Experts of a small language model.
Size: 13 layers, width 128, vocabulary 2048.
Experts: 32 experts in each of 11 layers, a sigmoid router.
Training: a variant of Adam for the experts, 217M tokens.
Below are experts of layer 3 (counted from 0) of a mixture-of-experts language model. Rows are named router (the router's row for the expert), gate (a neuron's input weights, with its number), up (a neuron's input weights, with its number) and show model dimensions 0-127. Each number is 128 + 24 x the weight over its row's rms, rounded and kept within 0 to 255. Numbers have three digits each.
After each expert's rows: "gets" lists some tokens that make up at least twice as much of what it gets as of all text. This comes from a sample of Wikipedia text that the model never trained on. Tokens count by the router's weight.

# expert 10
router:104124053104145169145079164121131145155123102108143130152164110112109139135173116160127096114104130120104130130094133118085125096113137123119123131150092111107122151143125160096145171087105129116160097133119148166114148088148129118125148109126124144133153097163111137146159110112116143080138179162131123116095112144129164131136164105106161123140153088122133176161123139082153149108133
gate3:165133095098135165103120145101141143136115127120146153159134102112120132133149123121164127075116112155105144116127113124158140134154099108156107083099144092161116119150142144125149126116130177151180137105101165139149111140106143101134154090130152092095149155137091152153154135112085150089110113184114086138136122140117158174103158112104154115116135107113122170104132074134153137096140
up3:096123142151153093134120140131121104127122145120126131123133115132135126151104140095148165119144108145130158138101126127123148127146092137122110095077150138094123098140135134135098129144104121154112153113086144168114111133095170130158122157152130087148127145175102121135155115157121188194174094135111155177132165120095120154141147157090107133114114126060120139139161105062123126112129
gate4:096132188149107093166148080140129128145137106124107109175118093112144114118117141153141124135110162126127132152120109178174097116134137108119133113115142065150119100134136145145137118143149118085127120125148114153143125151117132139104097187166118127093123118129132115151075125078090129141116113094139153132154175139123108139138149151153142120106181125153171139144167113136076154116113
up4:154124106160177070164118159188150090100110133105133114113116124154159115100153121162116126100134104098121141168100142101148125096090126098113091109126162127112144144099152141121150121125161142090102160114145141163138117159107123092105141153123152169113149128101099133114120170146131112129142157122095145136123159159110105104143057121141126124105131128155130152145135123115138148134074
gets: "ch", " co", "\n", "co", " comp", " ch"

# expert 8
router:105169176141139099133137116090137098148080131132107100113135126136087116155166113090151117159147133144075111128159098138116133104128143128127105156140140127172124155132137132132104146120125121151138176124147086139104151106111152145165154110184150129122139118086097121143111091168141087159111074111100114134109094097106149098128116149137145157151146163080136092154132123141119121147155
gate2:129135110208137093136082119146142134135134120144137140125128128118160111172121136120117169087136111115101117074145166124129149151149116116122094140131123112136130151102189101099107086095105123109152127150138159095126133131100105128144116121130146132123144146150132123138156152132080130101119112114141076138140162142135133148142137106108082139094173122152145133133155090124062160133071
up2:094172116139128138108134108131180148150140115139092141095122153098158132167110132101127135155171124146100104099105119160180161145120151140136131147140126119134123125122089150113123132077169115150143129099113136140153129093153105127137155093132133150098127148139116135128112126124099123070122108102123119130106136118108176159152123136127138118113195169101201130084088129158089125125143
gate3:136144111145108123142192107133135136111116106121143161142120194097146124142096121106139143103125125135139163147106165137142128105119150159107131129134117134140158134131135129156114069145145104118116133128136140127071126102129097130156110109131138144112166173165115103176124179138116104070123120157138119110094114164171151096144158123167123088167127109141173110145123122107081115118090
up3:144138134067097149115104167114188122153132140080149120127121115139128186167127163124085119154105129104119143101165099128092095143113103117100153127116152157181137115107109156158154131072094111147126150131129129093154155104114122159115111151099160131137155154120095089119144110175129151093145107102138106142147135116130151139132138119121133119131100088112108122123125110143138175105104
gets: " re", " and", " on", " Re", " Ro", "ang"

# expert 21
router:170131100137159132112128120160079137137148159109128143172097102120153128137117116175189096102121095117096170110103156147164109076131105121146133115113112132119123189137138089145142155145152100115145063178118138117135100129151121128124128140121085142111122132104113149151124155128189122128151136117140127122158119143175111127093156145148169107125116113087138128113117140142106110137105
gate35:149143114138141116090163146203106115112147128110115171135083131113099126116131141143151150146135102103133130132160151136066101103127108160131079110104115129146121148157160106147145158105131157146103123099127140102109110118102089157130140100120156090125179157122077156160112128119135185145139149125140105130112120100126139132123096183163120088153138122098164135139142105106116147141129
up35:107084167125119132119133151115102142094108127133138077152126134126115147118090133129160149109103142140114081162109144127113116127133163104146156111160099145152118136158145167166192131176156123127112133131107137113148159124133114128140134155131158151102083149150134129122142120082159118084141068113112130125125127136090119087179112150120084120118133149141078138138105154184125116151098
gate36:142162157131048141176141127132143147185116150149176147133106122136149069142132110132144140154131162080128109148130158120131124133143123103128116088137102104132128110146108109137158143115127149090143179172142135120144127115099127102165130151140117089148162110105112105123109149129135134117097136107151119103091119094154168127113146103126092153129155099167136092092115129121080132147098
up36:112091110126102158166117109111119117146090111164109161142183123135152138134129147096151070103125122097135108148151140092093128119095146167157131143138128130135125132150131099110175162075139142140061102121099078147143131116116137159143134107107130140140149145109151158076136185154140112128114168123115144125129162134133145116155128109114145149128154114143152131134079153129114148099085
gets: "port", " M", "ow", "com", "ult", "ing"

# expert 0
router:145146131102101169112156156120123157114131123112112140146152146101178112140095150147097123108143079146112119113124135115173125142132137105123118102139151093059166103112109130123166165121102135107122107128128107129114099128124158101142098075112121143147139131189126172129118143098147138106130153123136114125152199168142125107091155133096086114076138138150128152105132120150101160134134
gate3:125151099136151116154126144122105145159106089119117133121130105118132098134130165144131155125141111124092092119110124117121138155175146125128154174108139130135115128123124159115106123161118109088162172139140104095129110101128149177108121139138147161145103136090133061097112120201103101101141170102190108135141157127146098101104125149160171110112130120162119084111133112092140122100142
up3:127104127124132148121123156142097113152169109124092089167101160111148112164131083097112131128129118091116161165129111157158210194113109098122134146104143150129132153087120144127115164111132128150118114118122104100115148113150139116113125180113156152172116147150151138110141108168115119054107125109126115087131124108153093123095126145139140150095123140122107124141118102134133109093130
gate4:193109116121083143080136137120176178188153119114140145111136139119138137156124149091137132130122126133089123111146128129090146072098113159099168119118146102110148092123142110119140168126125139153167102130165084113143128110103105123112156142144129140131115083102107166154143139119127177113154169134131118112097169168094171116119123142102102097142113116124135128127102114142122151131114
up4:103122192131147158129153140119137115111165126102127146148085154145176110168136147138082104141134124051150125117128127105153132130112121144132115107101170138125125119162133130128161139110115143099147082104108164144117134133146117125070134145127123138124143121131092132097113107136110116151108111117135152209126134138140141149123180078122110131146170134109146182092107099116131133099137
gets: "li", " that", " to", " U", " which", " |"

# expert 14
router:160078145148164148134138092158104140115146131172123152124150124113146123141136101107121107126104129167095113124141184081091158122089139166134107125123120096109116108114148147096123090114144119100181149145111129142130181166159089129109100132134152148108128117163166143123141153117139106122135139167074134111122128104076145125126092185131143122133114140126131148133127126086083107115103
gate2:139157128117148152102148077157119119141130130160139127109111114124117138124123083123136121158087128132121185163110170135114085114142123094125119183157170136099151147141112083139126133119095116168095123150154129121118148114164111182116129142114118124145139137106098127099155113113130111124138127083122123086142104160120101115166103102073110127107183105156116113134134093159139185146116
up2:145123133139122113121136087098078101101159111122164176103119099148129116096111160133133172148127131094151113132132079133108115120096118124077090146169109122143112134113117154117130153092162129082098126087149127140106116143105125112185147146143120116129139118178070137099116125163125133104134128082126159118144135123134145123144148127168169122152156102093156157155144152130121165162144
gate3:133137135175103128112136178084132168143161092108160144139143132129161092151133150118118123102097082119135140099122111144181124093090121150134109134158165150169091124133135133105115125126185099119085129098132112123145125143142116132107069171129094103137130138114107146168125139106113120072117118138124119184143150144123167132122149125112120117123154159099166143157139144089141126110100
up3:150073129132106114142125159083153121140171097113163092125133139139135128159148102130142085106074096125177153115144157138144130074112129154118122110144156097141086140119143144131124077137098136138106138114147160126159139121110077153129134134118103112114114147129149095162096143120125133124101124177149102148140126115092136182132139139116118092162140171121150129143127122074173127113096
gets: " by", "E", "O", "A", "=", "\""

# expert 24
router:122116135128127122162107153130123119124160143114130147132108133143112101128123111131123186106118121116155126134140139125168120117120138172145112095142135167140096121175134122142117129129157089105126106153095138147162098163076119123118097112141142110121125151129147156114131134161077169096143096116079115124146170123175124149142143151152092088184194128139167087089128124140134146120075
gate10:147155127137125152110115103143185126103143137079125156086123133117108145126133150144122120130098112177144160130136137111138152141144112142090151142094125116086111156145095134146133134132064156109134115117099161140140132122155150148114126125088139075105102160171150137147171158139152120092121120149116134093091116125091122147105101167107141182128125076194112113106142134139133155137113
up10:141126127143166144128160110124111139114112107143108143129119135152101091144136105122115121107152099131126147177100165144138149125158163118154105121131130160125111089133101119112097141095139106110184115147129122105138112121131102150114149114161119095086117168121173163109156113114156168108155110123097131082119155135144175112114115161129108127123137077168160122107096115171187070100140
gate11:098173129091136099149145094118125159150107130144098146112097138160151113101128114098141144090143136131134149120084154097134130091114123126150101121155144139154113096104170113105163123209121145083137129166108136145134121144102167076098152128096123128166088112157153131101115136107100147145127167149119142133119167090112116150112142130139142132117178124159124137105138143150087143152107
up11:176117114107133123151119101138147133143098099151136105099041092110125137123112132148109088108155155148140134135102149150114113119165139129146087116121143150118162081141192121082156130126135130098130119090103126159133180141133125116086133053140140145131160136099099132146085155079125134131138131122129136118112152116134169163106139107104139126112157134137127094144124150145117127143123
gets: "e", "-", "ie", "ma", ")", "ul"

# expert 12
router:088119177120148120149145119119138097110100130122133098114114116161075084155175132095106140134152135141159114102147136076083133128115120141144124125130139143144128141153114117136098111113150135149146196117121101104113127142132124130132135122194100131126132103106114106138131119169158066203146087089137151116155101147127123126157128120144107153152082128094103117128129123142147121119168
gate3:134120132093081171118112131140141153183167126125141124160114122124138153141114164141153130137129166080079126085125159150110133143134134104160154144110142091114156110134117153105168131125084134123128091138171085109139132156169137132137087137072160110135146138126155152128085157138126168097117131128128136147104106119134132152111119158094147092114151125137128121109086165172092099141113
up3:128136131118127111153085130159125134170158174122101123134118136116138128114149154118139126190080104139146143110158142121135120107109142091118060134163114115085111114116111140165119094110098132149128129149147111144099117120112119120127115148117118133126115122132161142172123151117132148138099147046095158156136130095064114132112139121122152156163140057161150128142151133155116148157133
gate4:143159132133115179117151158112191104152147153165115117141128112099153128117093145137137106141075141129066155123121114092097143122115168130179109124128079131140100117146136139121148169126129124110120109101144138110132134091164118127119091141108150138132171133131114144073115132104113163111162118139094138093093111148156126141124133098104120140116135163144132144136093180168119074136136
up4:082154083135116145156130050112155156114118116141109155123105116147110099100131152106132091127147127106112114073123127136133183134150102142149147105082097109119114129170151109143117123128120175127119119127141179138153154090101115125145169129135157130157148102126117152175085109154157155149160128147110122122135123109132106115142133139122106089094132156103156155130113126096121132151181
gets: ".", " in", " is", "-", ",", " |"

# expert 23
router:158131147127111127137102131162126170127147158104098137119163130140150132147169153188144121097086108142133115124142105130127126139106101102113157134114088155134114119119120129138167143106132122096133101103112139093117085184177123074112133121135121127123108141099148091144096174113100112125070148094153138134160122080111116153121116141154130146134111099123156145131103132074115162169164
gate1:128092144106112129136102147079153134120141152118122084113104118146156120120133132131177156142135125068123121116161113151109108170105151104127107137159151175148162075109088157119132151109140080118118112096186152154150088146135146129153172130121092156159111106129117110122156165099132109117121153121131146114136136156129170090126101096152117141102132080162145116136163142116103118129136
up1:124119132141134152109149130078147102129095110114138131127131102097168101135115135105100134172112099129114129127136145125058108151157118134112102140152148138136125089121171108165081168124129139153136154156092122128147131142118118146128136129143104141140127112147123085182163150089150109148079139129150118171131110122133116085157120081100151118135178103126140088173144178130133111086124
gate2:103129094131137113097141128148158120096141115132125122176141120131148138144132109150140146084130153142097062139154136130127118149115062157145168117125134106105082135155132133156189137110153167169160090137139098120078093114126142115114104076139127094111119132123128160147109126099107124098181149126177104144135124125119183141152163138135114099124119137120102101150128140137140099123114
up2:086122135111127182112152132115129150149137171148153137141136103102150156115162083124133140076109209133089112089149132149171114128124104131135136133090156101131159129105118130142136133130142167168155076120150128114100120128138115086152133111126114110146145148137126120137125135149138143069126093132115175142137120125132147077153166111102125107153132149078102126137096150140103107106106
gets: " F", "P", " G", "F", " P", "ing"

# expert 7
router:142107098160162126164121136095137146153154111092115160137158135091134134123095121144147106159118164089116091135153104145163137158115095133132157102134092150118164133144126137103074131161130151117144125130095116164122144106111160096131097141066140099130105098145141131110148136159128127109147088147158133131093143100189129130147129133079101117131181126088092116148112121167137145127114
gate13:125132098092111135145097126159114162137072105114118159093111109199160142123142174134107133139132128143126136143122121148116137108096142080144110115135118159094145100073144113119117173173111129160133134106122119123143138137126141125110090107117131141125119177114136137118137121132129167122118131135142131149130099139172075171121126136122165057139152114125156089097136171132140147180110
up13:152134140084126137111133090115081143126097118139098132143128116101162156112112120141152121147145116149116127118120128085134143171138151162149167123138147126125124195102174172108140076096118116163056159121074163163090133092105125116124117091159128109115114127109113140121106121099145124168173129125141129122128115110148149170107141127131119101163117126136133120133129164115167152136161
gate14:143118139108151089148174117124127153108152122137160123084100137129127142123146156153116129125185098137142118146121106175087150133102107141108151110093145136138109119171177108080142126113142152129098124189106120110110123124118120158103121156117121129081135124151110122113129147100128142103155158138112086154116142162136138155138105164120100102097200123111150113147171109133099126138071
up14:097140150166118149129126141161119166112120181155129140095145153149093173104136142121142112109160152116157098114091125142128128105169083138134138128113117178144103136151127093129096103158102117113106129124133127141078164190074092147125115130123150123103177141170115115134087120146103118125118152113120120120141088159119130096095153105111131119180139099148109112111107134109126099149150
gets: "en", "an", " ex", " pro", " h", "in"

# expert 25
router:138116127158128141127145107191132110138084153126161177077166104089115128146090125105154097154099115125143149081097149124098104120156175114134123145161142123156140126138134090162147132161139119105164110118165160135172103153104119083113149129140140167079129096144169121112126150148108132132133107153143110108087110095121130117138075116122112120103125142157116156111126157118148132144129
gate13:155135145120099095151098075120144133130107125081095144094155132149112125119141130105141154112120142106110172171137133099100115143110131126148110104168119136124105085126109151120140104122158172130107139119096143140103114130165089113117104133096128135161124123159157165097142159129094155107162088101153166099135155211137098119154142164115129125132131131166102141136101171141133136128098
up13:148075121126105168164070057104174115119151101116123101151104118132118136115131127130110162139140118124132126139116126146138153144078134104104116110123134115147139133180087139142152144108165119076120120121145109176127104160150101127108113159127131125153119103123129159185139076115104157130128137119101094178112121145141106120152122161140129120143114164110105123119136075120140101159153
gate14:109143112160126107150102086174152171143126109145124173160115126132176167139139112158152151117146120135105118166128126128104108159119098115070148103107127128132129133173130123106099130133131138107039145158128085123106121157113132143119139159136143126074175129159121119124091128124110116119136196089095151139140114156122128152123094118164123116127105109120106124128149134133094146133101
up14:118135124108081153132075092130123179155140140072109119133147138151135129179116127119085075151142112136166126141149121131124127148163131133127128149123136122101139130140132128145151129113119095135096121126112132138157118121094084176161125133079113133154067103126144130166127108110142135168088146119148125097175082156133130168141087146158130096082116138154104149130134154129152143152106
gets: "l", "-", "\n", " after", "duc", "it"

# expert 16
router:118082090117087147077118152117164128098155134101135163108145124129137120096115141127127097146130122115159127146155138180138146117136150155133111152132099144137109109147135142110162142103061115130166169122134085133148151099091111119150120134122077109161166119112138084156136158094146123091108147130121133208117144131147124128157124158087119099113135113133142132128123129141139113188141
gate9:150159066156124132141119148163097129093129166129190129134121148155085135133085129113115095099108119136121132113170146153134091137136122139165078139093129176131149135124105133125132114145113129140088128184114166162169127118141103142114107130118111094090141148109104124145067116155131140131136104151131139119113173140126153118106122140127146121120131169108112105109099120179139158126082
up9:168139149122154122140134151105130149110156144100137093120168123132151119093116160111129162120142111119112113129138112121078089116141157143072172090094139132152113151140149108145132152158120095081173165131181126120113165153162100106109138116172187123105135101114129121102135112145164097138132115149139100154091072155117115141101127115092143130123121127133128156160102141144118094102129
gate10:135103109102121152146082169117160159119150132134164121107146102099144164110106147132126095126124142123148102108128087135136140081098107126153124127130117150179089138148111150100114157136147143103150102128127140119159094127111116102082119169156120152169110180130128144082125097088118142094104134114148134123099131132136163116081154092150109124110157109136116197109138181112145126124130
up10:121095096115132133127141122109161150106116133100130144134143064160124133101096190132123096145113091126158113123175131116120169109147123103155105152153142096147129139133114138138137135115126169071138080108149157125166100109129150111131100194121143157144137130105137149108124129129110129125114179104162148148136111114113129138088148104140115138144124064138118174083103153107137159144119
gets: "n", "i", "th", " at", " N", " |"

# expert 3
router:112148151133102131122149115120103108141166092146111157096105119156104145122124134122102168101120158112070163134122122114125140144157145166137112121127139154142102093162126115137122178147125153098091115111182149151125081167173128154135113110117161134129097171127137129145096120107126155097122163134130090088116145150155116176132152068097113108089131097098097097124132140144121140111109
gate9:113134117148122158128145101112120140151151071109173090140095147147121146131154135134104139090054125144113147126082143149128124098114118137120145120153140089130116149177156152106124175181150108129107121139131137149118103171172120109165136148099069118149139143124118139157126136132115140099110128148169096129142158149095113108105154112109089121126141166124146093150083145142134131128088
up9:126111167131101137116088138125111118129168126118142125139093147136140111135129123141120119153140133169178125092119124117112156102069138145120077101114145092153149176106183121088084151209117157146122150134147140172141155136142131099098104118136136153146112124094098138109130129080121117147103147109110134110125122154151145121132139158151137106124079115152118145129095102126107106158175
gate10:085130106155109113153127071134139136070084066126129115097108130088136126137150116133120130139136140154099123159168170153125131108149131132134126079130127151122084152127140176162130135135093108120155171113104106131128115116150157131126101077107139118141142135103141102171149140115155117116105146104156150150119099170163116120096121137119158161139157142154158089128130114158093114169147
up10:124158102102142138110159176110101115118171122075145124158142139155128170083120121106136133112138135110123193142124172119135146095135166146147145155131141122105104118147093123129119156120123131131088137088150138079147139160108104153134129139133110149136142128130137142077110131173114096118110137141090099122124175156145120154165156107072116084131126135159119103084131106145145116133084
gets: "ic", "va", " 19", " ", "ur", "er"

# expert 6
router:159130130124130135107103125137137083101123163145098142110115096127118125122183101110136165131147149128129128122097115100113104165072130113149144191127149135167105129168104096070064147116129134130122185121080114100137130129116144127139140144154098145141140119111142110121096132160131110117119111122175161125186105143124113128117131091127099144145070131142111173104104153121134117142129
gate4:156128110104122119098130126158177141084126109133131137123114124125125115147119152122136085068145141088112128130133111151135130141108167109153144122121086143136092129192114092126106120118161103106132109107105171142158122164149066129142087135143120120152115137084130172169116151114096158144127124142149145127113176147092138150115117129090103128168126130097137170137128111194121144105130
up4:140095155124154127155125131112133131129133132117080100159125140108129175134111119140113122134096116122130075139108156142148098107124126152126137144136149181099157120099136091120151125136108124084129128112124160133109144123107179160094125082141105164169150120086101130116134118099176142121140091188115112163181083117119140167122137154088138121134066153155100119146112142123146131126098
gate5:127137114169111128121129100153140127102114137155093128127116142065152118176132111107149146117111114113110121165153112139177135143110127128143161175136099152118126108124124136137110079141159108072141143132104109132089111123135106132123105132176120183132119142191142154161087135084105148082154094143096135095103158130107093147109133137109130127157106141098166158139144123137094114107116
up5:105143129140127135114088100091145113156132131150141122111095134144129144214133119124103114132123124143137095139137100112134112142166140139117158139169174136136144110132181146117134134081095106134122107108109106137122098129184125143119134141090119112121116124122094086103151116153129088124120165106150162122099166152112136121136130134204115150112132092152140103157135133057116151105142
gets: " B", "s", "°", "to", " b", "}"

# expert 11
router:167094134108097073109141119135130138112130104126140109113153100100133186154116155138129148114107112108131112135157172196136093121143112127155153118116097129125104139078138141104131145094137108142106122147135135124130163132124144111127164205104146118141102110151158177098150171095116146120161123145106133129128167117132097132136135117139106137121157153124169079106142162118125087140089
gate13:154151136143133113104123142130105158124142111176115143127119157094139123187101116118123090107170141126136145174171135117196127127150098108097153115136103087142137157141133123120113165123061120120131105137148159135141120133139138130136113113119195113082161147150111128108119168145116116116099087094084130118088111101141158131125147113105112133177142108119124131134114112122154087123088
up13:102163121137135124142174161165071115147125114131136170134140125117123143120181112102091119126164091098159097079124103138125136123119174158135136092132095153168120177131166141120103081132101159116132192103099140104100118106133128136091115101112103128118159124131106153113107140156123122129128105111160119092143094112120090142115171144152123132124105135123127134106159100110177126134139
gate14:138083145133110124034124164111113130151149134088142107110110110160095131157138176125126125113157150102147106142146158178133117123125139148109146119143132137153130135087125130171134148163113157154112168142135065087085097144135139118135116134074153116145123127168134135094110132089130134138145178127112116130110107147164117101139109133136122135133125177146129096133134118107078122112131
up14:120109132134124143114173130150142157141142093141178140045154141126084125073161135167142129148140150085108112123124126108095143124120167136140177109120143082105097122153141125139118081137130107131124107141129146144116132112113161124143103112135128145146101072120130108120090113148073116144101127103129149148101109134158103130137135121115193148176126132154096159136125119148141108126092
gets: "st", "il", " the", "ti", "em", " St"

# expert 15
router:066112170119142125130103123113130103118111158132107088125142090130095097146167131129117127161154157135146115112120121090101142122127129121146106143112163135142113146145119146119101107111141112138142194120112108113103149153125128137143130145192084132122152132091120084131127096157150064183130092105126155130145089143107132123160114127155113176140082160106110135132137125123161121123179
gate3:160125138160126106160127150086109128157126113105092129126133148130145121117115121151140137117108111128085170134146127137144097129150143131116120129120116126144115107105124095142149137138150132113155080131144129088151097101119083148131094151101144115080148097198137166133099151103124135118142136125161153143135112075112152166119147154099122111114181074140182120175141174140115096132084
up3:141106151103131145077126136112138137174133141132108126095175125168110097154157129129112091084101155146092176080114178134102114113136152117110173145127108177146117127126122096145130150137113137154101137107091164125107138135128172122127158164079158109133180113154129115107129126116125140106092122118085157097094101129131123141086165161123099129115143129163131124115156118122148147123110
gate4:179128093172106114152121145150104148146127084143125142123122154148142136145114091125151144097084129120089173133164130129167153113166150121105148130128123139105139123177151129123108114119162147084153073160143110123139121110134121142115108138120153114130133109140126136144106147111162149122083146141155131152099091093127150114092148135086119108117154158114165103095114186166104099153084
up4:129130135121171147150120140113153128140129155096098085147135102149115119118106116120088113121160125145102141110133130165031120132124125120120127152104119102188150166129083130138169149145144133108140107151123163139152147134092156153074145121075146109158129144096145148118137112122099109131121140162122125144149121105158130171099108112120130141096126164148154133128164100132190127121105
gets: " A", " E", " S", " ", " K", "\n"

# expert 19
router:125130146120121067068109163141116147145092114139124098124084172159106102152120167141162127139139186144144111115145134093154100130119122119075124151118136121116096119114121149094139116095099132113120105138146155121110170089173150119125171118105122107150178146098122117101117105143131158140134133157158120137150164095095096123171114172161159125125140137156142132135134131101114150140101
gate3:143157135124139130106121141131125108151134158134122142130110104137110118134134148148164114133106118099128120151132123195123118182142120124128132110111073138104144150169120180142156120130121108098115074103105133158103097167118133102131094174107155114165162111137135136127133161122159139116103183163115122081119122142133124096122155104087162089139089114145115083119135114121159173181123
up3:103153125122152133107165095185117132126152117101149153160152115123132135129087108088090130150083136109101089080124144135138150092103132096119117134150154141108158107119117132081134104171133106104143169188101119119145086140140119119140134091137132122143099160100162158161149065134110109116102110146136121119139159139090157103120137191115151149113138148131114130129120156138137105138132
gate4:116150106142149140136110089121161111132143104078149136146110114135146167125122138099097093106064141138103140126148115131143148138081134146129097104159095120116144123149121149138140188122167119110129108112128114123165119137159142124149119158116158141153130088123106072139166133126117158137125119132139104121131164166112119118144108115037115084129116141114086142134138146164166157168143
up4:119117112129082119118151160148115116082101089150105113078177134138122153135153129139140126148147119177101090141095142140125127107084160123171127122128137102121141102100172101127161110116117113153146121161128134127140146157098085197150170165122160089135097135087094120122128138143171123128132117108184105120100107138156113103136123119164093117150129092116133129110135109101106117131123
gets: "d", "p", ";", "ar", "s", "ab"

# expert 30
router:156121091096112144103100121132163159150144118128121146140104164134123163077102137143123097105100101096124124121100131159169197161141106135122124138146068087115166127129116123145144126195141126138094115117161150107142120116158110141101113159108125138121105120122116164123144127127102177125109153147152115124127107135153130130099112184076136134097145127173137106114162139122093143098120
gate2:125159153135157138161102095139137141092139146166158138147103152137132122160124154111137102081129081127108107064144117134083116115157146120129099120113148089102159117132153145100118192103080143123162150127115151147176114133159102088113122143127123137141113152134121111143114113132122118146142088138126146133153164105138165097102158115117112049110130120117101147133123157130176135135123
up2:141129145142106188134129132120137146091133080133144127132113162098132091098115127123132089159127153144158145119134138126151111147132103117152105099139127141178171083149128128109093140168116118184123153117142138149142103152140122091103134159130135156142174073123088140140103080128119125145107129154105147124156164101085117153088146151127093124123167143125101102114108122092135114121071
gate3:124113107132155104100128120153074110141124141099123108112112131115126165136145093082156100130153137140138119094144146129101114121122146127138112151149148123152092099144141128164176163137170151140113091160134154087136164115084096178095114175120140150159120094142098132171155152108131141145123112105106069120109168127111146128122152116141080111092125151121085102150156129109163137122124
up3:152143102135108118107137123168099083183134123116129147129168096149142129097133085094130102149155144119152137075113154145111135120109145114128109146154116072150114121116120141145136141136109144102096119116150147133144170123120094098062115138137137119152157060108123142150127141138157157102120182138099153151095134118116126140171120146148079110105173166144121127148130150106112110137097
gets: "u", "\n", "ra", "==", "===", "es"

# expert 13
router:136129075122129109125143114104144151131148141149114148157105142151221146121099119139103169145099119092158099156113101175152088111141150128097127120126119121137159103093129159126142137178092133112134092100135111142105139145133126116113111157089149147122124141155138143142123104082106187122135138157124135146080162122141116075114137143153138093105128143147171143123145117094145130122099
gate3:103096111114083116097152133159154140159140136168129152129138090143110159123114111109133117145099080166082134136131135099103137141102159158162126123108133136086128110127114095161180189136103092095173158100117095136139193128122102122118117100096121131136143150122126121106124124130153146131116132131118128116154104121094074141119152189158140122163141141137120159111125111161113144141097
up3:156147172143166139110118123131112156103083168112164097145117110098128122093172142142133160098104172101134135136130144161139151099132103123158114165136107140148111134091150174109087097125154141127087113140102152136140072120171164113120101109160132125116114118085141070109118152138124086144117098127115138110107154155153150115137107113089113130126113090109111129158129169146117144145152
gate4:151126116100141150079105106142098133154118143111135133107157133121126107158159126116090131161129057121124125098130125111135137163157133054154127118181160133102127142118100129124090175183109143128120127145172170145126141151116121132122145102140106108129113105143133117104123108137157131147158134165072073162139114124189103148118120139137138141165105087120125119132122123139128116161148
up4:140119115173130137123101108159113131187110124152161142135193172121114091117139170128139109103140159142134143105095148097134144124135103112155107115106108112120128152124128137113107137140124160151136149139072116159132079094125086104176137099120111169117182148149127115105116097141107146145138135145084162165123132113128127118103122146143100109110155100119129117151073102125179107103145
gets: " of", ":", " from", " Al", " for", " on"

# expert 1
router:085131179131160107140141111123130100104110127142116105127148115170085104138161104121134134170123138147164125128136121075078129112117134109147091143115158144155121115138103119133115117118127109151136166129108119097099138151147146135140143114201098122131137120092129085139120102177153062170114114091140155123146074133118135124152106119117109147150077154106114144145120145144152116138173
gate3:116171135127098169137101158103118120145097147124156154136131147143153117126136165116157150130056124117097153079108122145137124111137129152106114137109119130112108138108107109143147098176146145078167163121100103143122096147147137121092106107102120164146153151136104164156108152149150129116102126115106109082158158149085163136114105197120148118115153106110118139113133110120161105162101
up3:141133110107129115119122156122116152101150098098102158139117119109152143116159095101114120114117153113133078121091112125124105158146140085090147128134136148172145129152148137112128174139112127147141108142157168105137140134080143153149152134146123064124116132138132123119178133066131166153146155056143151145117136089121120140128139132117097098172140139162104143083148117139142080089137
gate4:127116172157126117132146126116161174190169151111111122140131134141133174112143145137155092135120137081119152092137108158104133116108146109130126109154131117147133123106105133108141150125132118093151130109144114099137112137150105148118131163126124153138109124151111131053101137140121156074108157134106126109141126125113145122102109107170209073129149166144096168104088092131130151107143
up4:132152150080076075142150097113116156109148142109160100121156138126160138094093141119168117093153163095113141141113142108112143130142177144151081144130166105157136123166148134127118149117121086105146134104069091093134157151135137139137147136159148111093081140141090179131127133114113135184125153156129141121136129121140122157141144133141090120111109143127148141145118140089128089148108
gets: "re", " con", " M", " was", " C", ","

# expert 31
router:125105116123118142068115134067173138154139129150170147128142139130122110126101127135129130125145093168117107192131106156168120110137110159130156132152137089138172107148156133143166148149138141122100141164122116126181127150087121137140086121101124085125092141152132124148138126136130142106148122109112107084115158130101148110083115143098179129101114110172141136125090114150147080138104
gate3:143114140073127128123075147156166178136121150172146144138133119137126110159128116099135123097157127130130103103192099120119125110125064119096151124112103110107125131117120131118157161142144143097122100155118108177128138127111172121107120129117101148088097106152112111119143098099120121136130137112075128148120153107099139161107138128151207132137128124114149187130124161121130147121174
up3:122118096085138148116152119143139113188132099180125135120141097105088105114136150128080148126120129107137129122131141155178210131130147172138108163128109127131111134140148133090136142147118157145156135150124099090107130141111155108121137086119118129131093118110105109105098134152129126140133116121115128124122129135168102125092106186158109174074163148129102121148136166117098124075124
gate4:090117104111148159096154091126147158099142125136121169128123123134121107105097131125087121129158143108103129148114135125152185135187141158121146129117154102115148118169131148161151139129081123125096149161116176076102148105124117114120129100127112138102111158136121094107100137159106104120156114168143153118100121167131074130101122123159201133102150116137131140112127156161113103099111
up4:116131151106127102171109179152128082110138094096156082169128096133117122169109154119112150094098131128099115083139148099088135128136128135178129114124126144155109110101156092124133104100176140128162096125171106108157164177119176154121102119138141112101133091108112103127139094122138138147139109112126165146151130110162113121151174080136150108152110110130153132150134137136137132150143
gets: "ri", "vi", " the", " V", " most", " 2"